From a checkpoint of a small mixture-of-experts model trained on Wikipedia: 3079 steps.
Below are experts of layer 5 (counted from 0) of a mixture-of-experts language model. Rows are named router (the router's row for the expert), gate (a neuron's input weights, with its number), up (a neuron's input weights, with its number) and show model dimensions 128-255. Each number is 128 + 32 x the weight over its row's rms, rounded and kept within 0 to 255. Numbers have three digits each.
Before each expert's rows: "gets" lists some tokens that make up at least twice as much of what it gets as of all text; "mostly gets" lists some tokens that are sent to it at least half of the time. This comes from a sample of Wikipedia text that the model never trained on. Tokens count by the router's weight.

# expert 28
gets: "al", " C", " B", " P", " c", "g"
mostly gets: " P", " C", " c", " B", " Al", " cont"
router:157162121158112138164109160167115103167131115121155132110140083116120182121168143105087167158155122058098126111075143167163095150169177130108159090092130190094141098114170083114145130107168163101092120160136106125078172187135103146054141156193148117097126152169126164183074166102079163115144116143101132075162010093094119138181050150074091128108150112143137111049109104117199155178120
gate0:072131111099098121135160090103114132048097083133134185141145160091112148103123113112122082180144118107109148107138136127150119136098136095118085115095082152096130097069187086129084129125155168074148149143119046112100184106135082139133100148117144071138164101102093124105137153125060142085134112151141110095144086105106105131095144156136164181101067161149071180132101127122078128111132
up0:124124157109151096085105174128146086175116136083182135141091102150112156121089153085110026178141122123153181126065088087176080129170165115096152139146106111136134114146086149156122098091073160126177142098050173124112152160133098114160186120153149127160082187100176119109188087147178100146096135193095089134108113120117111116127076178083153105154095095154054100053154079094082133140129
gate1:101108109164134172130123128116123188201146176045161152127108108093092064162150144149117099129152174119118129110142141158190172102078139074173144189164126131126167169095171143101117098137143090083180154109104118088125175161072105175134154153117196107146081160162127113146105155130134128095130146126144156127119091142106078111149135154132117115149132186103125170154135043184090143156161
up1:112105102081168144124116122083179120101166165120160174117081102052153106134091119066152108134139145123119090170097119125097149103171205066134152119138132060115094099115119117108059132144145159074153123087101116115165168100105154189155080087217104144207136169210090143197161095143141141125096148068103072176115100077132199134165112147142111107096109141126097147139095128112093159097084
gate2:151134150175143140164147115175051137117103104147055124115109108090125102161151117162118096130117137106151101162161139118101060083134174061184133137095118120119135148216165125188145151160108110164116145181114136129076185137108117126150204171078116176115095114165135136171131078183065149130121081137124156107145094079187053138167144149205153167119131170141160094188104141160184098120143
up2:142177153121105108130129111183158102136151106103135121126086086171135112139092119115136129106100106200106124091096124116127150132084097122080121145130113114134228154113153132086097177139154162139094143094158104128095151132082154141141082133157084177131149220101116134128101111143147103132104200066117148133116094152121082124092121083122135070125145127085111138143148145120111180139160

# expert 47
gets: "ol", " n", " re", " Ar", "á", " ad"
mostly gets: " re", " n", " Ar", " ar", " ad", "á"
router:115083126113082123101062108129124119059167162128116141088148095090117181142122121203122157160085150128153096097140122100157147094108071136154053178110117130126083205047119109133163172133167141124124153115129120135138154099080166149179133147111143114149173119180155136137119122088196205137094178164135167148153156116111126126113133089114119125105179127159128098131107121169139188131120
gate0:174122133139100103131071097108142104193138113157139078144150160091170176181178212134145107121058144135196138150132105113158175105095154164088091172103080169151124158089124130162112168122170112014180113091117108160093148119140112164100126097127136109173108093135086112143147145141175155096107128171106111119123096150156123084133082133182180203099111104110111112082094152206132150082185
up0:132117118091128144082176155127129107154157164142143112110146112150079169106094088185107094098144109106091155121093144137131123158129134101129160133162143072116113110120129203090099118123072170106133124085176178120104111146137156052136155151079240086080170165126172136170126152130128104174158102187143118098103122207078118133151125140163192103132184114101152179073121106077171157149105
gate1:076149181127172135119107052113173145121187114033128105065108092068145132095151122132136117180079070141060121105164112146163191109064120103160128157122112124117163124145204090075086106136141116160180163090129174110143174136111134118124074140128083129141149139206161100181131153142106156152146129134163109176162090081095144124186129186111116169108187074133081111175148078148157110151135
up1:124060127165142140108120220152169118147174110132095126139123109093163163150080115108139093107169131180099051165141127109163112163163158034103103095125093127125153117109119110136113117152156167141099116088120090127108145120105090097151064162177115205171138143175141155180158146097129126136116158080082104166159123103152129091129157152167100136118140113123117106136100121150102129140101
gate2:177125142149130174165119138077151176106094123142092144183110147092163069125120160050137141166091174179081145129158115139108086125090126087135132131086118170120079117108168045075112127094093077136137135174160126112177116127133176109202110094070073124139117175148164148112116124137103078112112182148127109078141112119100120156134123140175188150115132107134138147148113202028108156091123
up2:166098106083128107162174110117156137143109168126090103156125152172162154112118109161124089164086101157225125188120140136129189170141096063178114184106119068096173133196163140131163111151170161139150112101115115127150180133160098153158166105124162156086137138047123078149146103125118120086134136062120153116122128158085090131157140091096110106143126169114118103103169088171147132056090

# expert 13
gets: "p", " p", " d", " P", " by", " On"
mostly gets: " d", " p", "p", " P", "On", " exp"
router:185120120165119098145132133120126181109099089190124155112128127105125111169163190057102139153144112052117135109131098118116072132120133168084156083120146136088134067136180136100086118111120068174139108176172118101098152109235157127103135165120106058167132110137122141121091096107120134117097123146186099146157063140184091140168081118133155123147153139137151107096084134150150139155115
gate0:067175157134185113181142171147128189140127039091149152170131162105107133083118143137136111113222115124170130121101099129090143091143154101115128122153127144136175118155169135109101067180162157093088165122175091146127127151143160155137126093144129096148184129032130162109150153180112149139158107119134147075138127139144127139087148096116177170092090154168073176137054123119181127067163
up0:168191105139100091124107139093107119105143119191152138136089112163110176095125069170087104118157161176153153180165139068153093145106160179139210093134136102128116131122052181099154105084108142141154106091113128139086153177133096109103170166160155141144086134118170112093137052144133102108157106115102104166106126130106152136105131110123199118169115035135103110112161101055087111093112
gate1:093118202084111147085135160173110183078152152110123087163125174082175077106126124148079089146151089160086169106122160143139095121121127080153125158129125179147158173090144118130171165095165135144155164092087151100127128182136106150116146086135076135107123175085145159119103123117119148127130113118151154130157119134101105112143113172135145187092181132148102117155066176149115131160141
up1:121099133147151179157138203197101129138139150161149227159090215115152049153151112103149135117160118080117047177234175141132137147124170118113118114110131130106122125114149123144128142187140095085133107117111116137119086136077162130142097166157092193129174095130095145121088154124167109163127124149053187181148142154142166101089148135127152168105144098112179142131110120087131165114114
gate2:193158138176163113172110152086077132125102062160111150108107133094138088109072130120176151099037131176127088167154109120185124133087124071128110147140157165166107101121136113094102143181163142133136163126144109130137116100116149173093133169158077122076139119118158120126110121126046116131108127152173120068134110084111187126111118132095120154117129143103092173178117164084152169103089
up2:114172188118125111115134100156168206121090118145133118156111146118178117107084116176115143179123126109080177092102094095108153168095154169107164125099117099188185180120090128118122121175090144128146153088077107133143116178069099140116115101140124134135133175142090148126182139131149127083121151148108165129127120100079156133125168168131165153104228143154152092128146055097121121119087